config = dict(
    n_layer=12,
    d_model=256,
    n_experts=64,
    experts_per_token=2,
    d_expert=160,
    d_shared_expert=0,
    activation='swiglu',
    moe_layers=[0, 1, 2, 3, 4, 5, 6, 7, 8, 9, 10, 11],
    router_score='softmax',
    normalize_top_k=True,
    routed_scale=1.5,
    balance_loss=0.0182,
    balance_bias=False,
    router_z_loss=0.001,
    router_bias=True,
    init_std_router=0.0184,
    lr_router=0.00177,
    n_head=2,
    n_kv_head=1,
    head_dim=128,
    vocab_size=8192,
    norm='rmsnorm',
    norm_place='pre',
    norm_eps=1e-05,
    positions='rope',
    rope_base=10000.0,
    rope_fraction=1.0,
    qk_norm=False,
    attn_scale=0.0884,
    tie_embeddings=False,
    parallel_block=False,
    extras=['capped logits'],
    init='normal',
    init_std_qkv=0.0254,
    init_std_o=0.0,
    init_std_up=0.0254,
    init_std_down=0.0,
    optimizer='soap_variant',
    lr=0.00246,
    beta1=0.95,
    beta2=0.95,
    weight_decay=0.06,
    lr_head=0.0059,
    grad_clip=2.0,
    warmup_steps=200,
    schedule='wsd',
    decay_fraction=0.609,
    decay_shape='linear',
    final_lr_fraction=0.0,
    batch_tokens=65536,
    seq_len=512,
    doc_mask=True,
    train_tokens=562400000,
    steps=8582,
    dataset='wikipedia_en',
)
Below are experts of layer 9 (counted from 0) of a mixture-of-experts language model. Rows are named router (the router's row for the expert), gate (a neuron's input weights, with its number), up (a neuron's input weights, with its number) and show model dimensions 0-255. Each number is 50 + 15 x the weight over its row's rms, rounded and kept within 0 to 99.
Before each expert's rows: "gets" lists some tokens that make up at least twice as much of what it gets as of all text. This comes from a sample of Wikipedia text that the model never trained on. Tokens count by the router's weight.

# expert 50
gets: "a", " John", "y", "e", "o", "n"
router:60 47 29 34 64 42 53 44 63 61 46 56 69 64 50 58 44 24 54 52 72 58 89 48 59 43 50 42 77 14 62 67 62 69 35 67 41 41 64 45 42 28 56 46 44 78 64 67 30 50 53 57 45 77 77 41 51 12 35 56 50 27 58 74 81 54 47 33 41 70 33 50 60 32 36 43 60 31 61 71 26 44 37 41 72 38 41 54 60 52 67 76 29 25 44 57 41 77 23 16 24 45 29 33 40 39 36 50 52 24 45 41 42 64 36 49 59 57 41 42 52 51 34 47 70 56 60 67 71 65 72 49 51 66 37 37 49 37 57 40 45 36 44 50 57 28 67 44 49 63 60 56 74 39 54 68 39 28 42 65 37 59 53 31 22 51 56 81 32 82 66 51 72 67 65 74 46 67 95 46 54 67 43 30 29 35 64 63 59 35 55 37 38 34 72 50 50 39 58 57 63 59 29 63 44 56 54 30 40 79 38 68 58 47 50 79 48 54 64 62 38 37 66 56 42 47 48 53 51 69 54 70 48 22 75 52 25 67 47 48 59 65 62 36 39 53 45 45 29 40 60 51 64 73 32 44
gate0:67 63 59 42 72 37 23 64 20 66 24 65 61 57 87 49 39 64 19 58 63 51 69 39 44 51 46 57 60 68 56 58 53 99 70 62 34 63 42 29 53 57 53 41 46 47 65 50 59 51 50 55 52 48 47 57 42 54 62 62 45 30 48 73 63 57 56 46 34 45 79 55 58 47 47 60 51 77 27 32 51 53 58 49 62 51 61 69 36 14 40 63 58 09 36 43 85 64 69 43 46 70 46 45 46 36 48 61 56 32 62 40 39 61 58 58 37 60 73 57 53 49 50 56 92 65 52 44 09 64 49 47 63 51 57 50 45 29 45 41 64 48 61 63 53 79 33 50 39 47 48 31 57 46 61 61 57 29 66 51 66 39 54 30 52 30 67 47 39 47 38 44 09 90 66 36 66 55 46 56 30 45 58 07 43 48 45 62 81 58 63 39 57 40 59 65 67 52 48 45 12 43 70 51 32 60 35 50 69 59 65 37 48 43 47 79 68 42 23 61 78 28 45 40 58 42 50 38 77 41 10 53 46 46 25 72 34 48 42 61 35 38 45 59 57 39 38 57 38 49 60 60 70 57 49 60
up0:33 78 69 26 27 59 58 60 66 38 36 22 42 34 53 44 59 28 69 55 43 42 38 45 56 42 54 61 48 89 21 48 35 49 62 39 58 63 57 75 56 36 62 45 49 27 20 29 83 58 51 26 56 21 81 67 45 71 40 61 44 36 51 81 26 33 36 31 24 68 84 35 73 60 58 50 68 35 47 48 73 50 42 52 33 47 36 70 45 67 65 43 68 68 18 35 39 53 62 61 68 48 63 58 36 39 51 33 61 56 49 43 50 22 44 26 52 29 55 61 39 46 45 78 72 58 65 41 51 44 82 58 62 34 41 34 34 54 60 55 40 21 52 39 59 53 29 47 24 36 49 34 19 36 54 48 46 67 39 28 33 55 49 23 50 34 42 63 46 38 71 42 06 30 67 57 20 60 41 65 70 36 70 80 68 50 59 49 54 46 54 63 50 62 75 59 54 54 65 55 60 57 50 47 64 49 64 67 36 41 44 54 59 44 56 68 41 24 53 49 63 46 45 84 56 60 40 48 48 56 38 44 42 33 45 37 17 51 31 51 56 46 54 55 52 45 68 34 65 43 55 64 49 20 51 51

# expert 2
gets: "ti", "si", "eg", "ter", "iti", " —"
router:40 41 22 25 47 50 68 77 55 78 50 70 51 64 63 69 48 45 37 56 42 68 68 10 42 52 30 49 47 49 70 70 76 70 37 79 30 30 48 59 24 36 58 59 49 64 46 52 25 60 52 54 65 47 55 60 52 37 34 64 60 39 85 83 70 50 52 33 21 63 35 35 59 34 57 47 55 45 52 40 30 54 45 33 65 40 57 46 69 54 64 68 39 36 35 46 23 67 39 35 25 42 75 24 54 26 42 46 45 37 58 35 34 55 38 86 34 52 33 41 69 38 27 46 67 53 51 74 63 63 57 60 48 77 52 56 40 48 44 30 58 54 52 56 56 54 47 60 35 49 44 68 36 72 44 54 55 29 57 50 55 50 31 47 25 48 48 54 42 85 57 39 51 49 39 67 46 74 70 45 54 53 46 23 26 39 56 62 54 36 71 51 54 40 57 48 58 67 14 51 45 31 27 44 61 74 38 41 39 57 38 30 87 52 56 61 46 48 61 48 61 40 68 76 22 41 48 48 51 46 54 73 33 44 69 56 52 53 57 13 59 58 48 33 72 31 54 63 14 42 70 63 67 85 29 43
gate0:30 49 32 46 47 52 50 68 71 75 69 43 61 45 52 50 54 78 42 75 52 45 73 63 68 41 57 76 53 17 27 57 58 50 29 58 44 56 59 45 63 32 51 58 41 30 51 38 28 75 39 62 49 74 55 58 27 41 36 41 48 65 81 46 50 29 53 63 62 44 78 45 52 62 77 42 40 74 24 37 46 42 27 48 43 55 50 67 72 61 64 65 61 55 64 60 23 80 55 42 45 59 62 43 42 21 68 68 26 52 30 34 41 57 41 61 51 17 59 63 63 66 34 49 54 34 56 38 33 44 67 52 59 58 61 21 65 69 39 49 60 66 20 54 51 68 40 57 40 38 80 42 37 83 53 76 59 38 58 29 66 35 70 51 48 21 51 57 47 65 35 59 62 58 56 21 31 49 87 37 47 45 78 50 56 65 36 50 59 32 65 73 53 49 82 62 51 56 46 66 59 32 78 67 60 48 93 35 51 68 48 33 38 47 49 35 52 66 42 66 47 51 77 72 59 81 51 37 40 70 46 61 35 52 44 45 47 42 77 32 33 21 49 49 39 42 51 39 38 32 51 56 70 61 38 55
up0:54 49 52 62 36 45 78 55 53 69 80 59 31 66 55 43 54 41 22 44 46 36 41 53 43 53 71 56 79 36 46 54 68 43 46 45 60 47 54 51 63 49 51 64 49 40 66 60 48 51 22 44 57 89 44 49 75 27 56 40 37 35 37 24 73 67 48 27 56 57 67 56 27 70 54 39 61 60 46 45 43 72 60 54 62 42 39 59 65 80 46 24 41 42 61 42 27 70 67 38 37 54 41 54 24 42 52 49 43 45 61 44 55 40 53 64 63 76 32 35 64 81 47 31 88 43 24 61 36 68 51 44 76 66 52 60 67 42 50 55 19 29 23 63 27 71 48 25 44 35 51 89 44 82 40 80 31 58 62 53 59 29 58 60 58 27 33 45 30 70 33 55 43 56 36 55 30 49 30 36 65 73 66 44 86 63 50 46 64 64 67 65 46 61 11 58 83 39 69 57 68 28 64 61 33 62 34 30 65 43 40 23 60 60 46 51 74 41 51 51 42 47 68 69 22 59 52 48 44 73 63 62 49 48 63 35 61 53 51 46 42 36 70 62 58 51 76 44 44 53 67 47 43 70 59 57

# expert 32
gets: "a", "o", "e", "i", "u", "s"
router:49 60 30 21 78 41 59 47 69 57 51 52 78 45 55 72 49 39 64 52 45 82 55 37 72 44 45 48 64 24 66 66 47 65 45 67 41 19 24 40 21 22 70 43 35 72 58 59 49 69 41 56 56 67 62 50 60 07 45 61 48 56 48 59 43 51 63 42 30 84 18 61 47 42 41 30 41 46 65 58 18 52 60 57 74 65 70 62 68 51 52 77 49 31 44 59 36 59 30 42 37 32 72 44 49 50 34 46 43 53 75 40 31 56 50 52 62 55 48 41 56 65 43 43 73 63 68 70 58 41 58 75 50 63 75 63 35 28 55 11 23 31 63 59 63 29 66 62 55 58 49 68 56 57 50 79 15 54 46 58 41 72 30 30 22 24 46 58 23 71 59 76 77 48 71 66 57 61 75 55 66 39 52 28 38 39 56 56 59 48 62 34 42 51 61 54 62 47 45 48 48 52 29 60 38 67 51 20 54 80 34 56 51 51 65 56 39 66 54 75 45 38 44 65 38 40 28 38 53 59 55 78 42 46 49 70 37 59 62 47 49 64 60 62 36 50 54 66 35 64 61 50 63 84 58 55
gate0:76 70 64 27 64 41 57 59 42 55 62 74 54 84 41 68 49 36 56 63 16 66 64 59 57 57 40 27 49 48 61 44 68 22 41 46 66 24 19 43 43 44 31 59 60 64 60 85 19 53 50 56 67 39 41 59 56 43 51 55 60 65 66 61 68 64 48 53 45 58 57 64 35 49 55 67 57 53 49 61 19 47 66 41 67 57 80 59 21 45 21 59 41 45 63 48 58 54 20 44 44 24 78 62 73 32 81 28 41 32 68 62 05 57 54 34 63 55 46 63 65 57 57 20 31 26 65 48 17 59 79 51 40 43 75 50 55 80 45 51 47 78 44 45 56 65 33 43 34 41 51 49 59 59 64 50 58 40 36 49 35 14 42 39 49 40 32 40 50 37 62 46 70 54 49 50 85 47 23 42 62 34 46 50 28 46 65 44 48 50 50 54 39 50 57 32 56 50 61 60 62 59 55 20 70 52 61 37 58 62 54 57 81 33 56 54 53 77 40 57 43 59 28 43 68 29 36 68 69 43 54 46 40 37 29 58 52 69 56 70 32 50 37 30 65 70 27 48 38 70 45 56 68 38 33 32
up0:54 44 41 56 33 53 35 70 42 55 57 61 57 34 63 38 23 47 49 48 61 42 33 42 59 73 70 50 51 73 68 51 37 33 40 74 35 52 81 74 68 36 42 67 65 57 51 30 46 72 43 26 62 39 42 71 23 36 54 45 49 46 27 46 40 74 53 55 55 30 71 58 41 59 38 44 37 66 57 73 70 63 48 37 47 30 56 26 65 37 49 59 84 47 45 69 65 55 15 34 50 26 59 59 59 55 12 60 43 28 76 50 58 52 54 52 49 35 41 46 37 30 41 56 43 48 39 43 71 51 42 78 66 74 55 58 56 46 73 69 09 44 42 36 45 90 43 85 59 68 57 92 92 58 52 55 54 47 71 55 37 58 62 49 58 49 26 50 50 59 56 67 66 50 60 66 44 50 60 53 60 35 48 31 44 69 35 49 43 26 50 73 68 37 43 47 65 07 71 04 30 61 21 32 56 34 38 37 65 47 48 47 36 53 23 37 33 57 28 40 64 58 45 70 48 50 61 41 59 59 35 37 53 41 45 31 49 40 50 40 49 61 40 37 43 30 53 60 43 28 43 49 35 50 44 34

# expert 12
gets: "i", "u", "a", "k", "g", "ya"
router:66 26 31 51 69 41 47 60 62 40 42 56 64 52 38 63 38 36 62 63 67 65 68 15 55 74 32 28 62 43 53 66 59 71 48 64 31 43 40 56 31 25 56 47 42 73 59 62 43 58 52 42 62 40 63 32 82 26 54 41 71 26 46 54 56 46 65 40 48 72 04 57 26 24 57 29 36 23 63 49 48 40 31 54 66 50 46 53 60 31 38 34 31 27 46 56 49 59 41 54 39 32 53 51 43 31 54 37 43 46 69 48 31 61 52 48 56 49 44 33 62 56 55 57 70 41 44 61 46 69 42 67 46 34 63 35 38 16 43 34 26 40 57 98 53 44 81 54 41 84 62 59 60 79 37 67 36 27 31 75 45 77 37 32 48 30 53 71 41 60 49 65 72 51 42 72 53 69 59 49 57 57 50 59 27 24 64 58 55 51 62 56 38 29 52 43 53 34 44 61 52 38 28 54 30 50 47 33 38 63 28 56 50 25 62 77 37 76 54 64 55 56 70 50 61 30 57 44 60 43 73 52 77 35 68 66 28 60 44 41 58 53 91 39 50 34 44 34 19 38 68 58 65 68 41 46
gate0:54 47 19 55 66 45 34 42 57 60 53 50 28 41 88 46 73 69 58 46 53 51 56 44 70 55 76 64 51 63 51 60 65 48 45 38 15 81 34 56 55 33 53 61 82 77 76 50 69 44 39 73 57 44 52 53 72 43 50 61 74 62 50 55 48 77 64 55 38 48 52 58 46 33 39 53 32 25 78 72 42 48 46 32 73 52 72 33 45 58 68 56 35 63 79 84 59 43 71 46 24 52 53 54 39 70 67 54 45 73 63 48 61 64 31 42 59 35 57 39 49 22 64 56 54 52 31 48 55 76 49 67 56 52 67 26 40 58 53 47 84 70 61 50 48 70 39 44 54 56 38 54 43 83 36 43 46 55 44 27 61 30 49 50 33 07 23 69 76 61 59 51 58 54 42 47 65 65 68 53 51 46 61 50 29 34 60 44 64 56 51 52 31 60 72 71 54 57 60 44 35 36 27 31 27 40 70 55 45 77 45 34 53 60 16 47 44 23 45 78 50 75 35 23 31 61 29 52 37 57 52 31 40 36 72 20 55 39 43 38 34 55 43 36 52 54 76 61 36 35 58 53 68 42 25 56
up0:56 36 43 52 55 19 59 52 50 40 47 39 70 31 71 29 28 60 42 56 56 30 21 53 15 39 60 71 30 63 58 67 61 67 48 46 34 33 09 70 49 35 31 41 52 41 58 56 07 73 58 82 66 42 51 40 64 38 60 46 50 29 63 67 42 51 66 48 64 58 37 80 47 08 37 52 41 38 70 50 60 55 35 33 63 60 69 49 82 48 43 61 54 53 58 66 58 39 54 63 54 38 44 50 42 28 49 61 53 41 53 56 68 53 44 70 27 51 60 60 24 44 68 64 49 42 31 34 54 56 50 61 30 23 66 44 76 71 61 54 60 52 47 36 39 39 70 37 33 78 20 50 40 75 67 13 49 30 41 50 78 60 34 63 42 53 26 65 76 50 55 28 47 80 46 54 57 40 73 51 49 44 48 50 78 58 63 57 55 54 59 64 32 45 38 24 28 65 55 35 55 17 49 59 46 46 55 61 42 56 38 54 66 47 42 64 53 38 60 48 61 61 50 86 68 68 44 59 25 62 51 25 77 57 33 43 19 56 30 62 48 56 52 34 61 56 78 29 32 49 41 58 29 40 47 45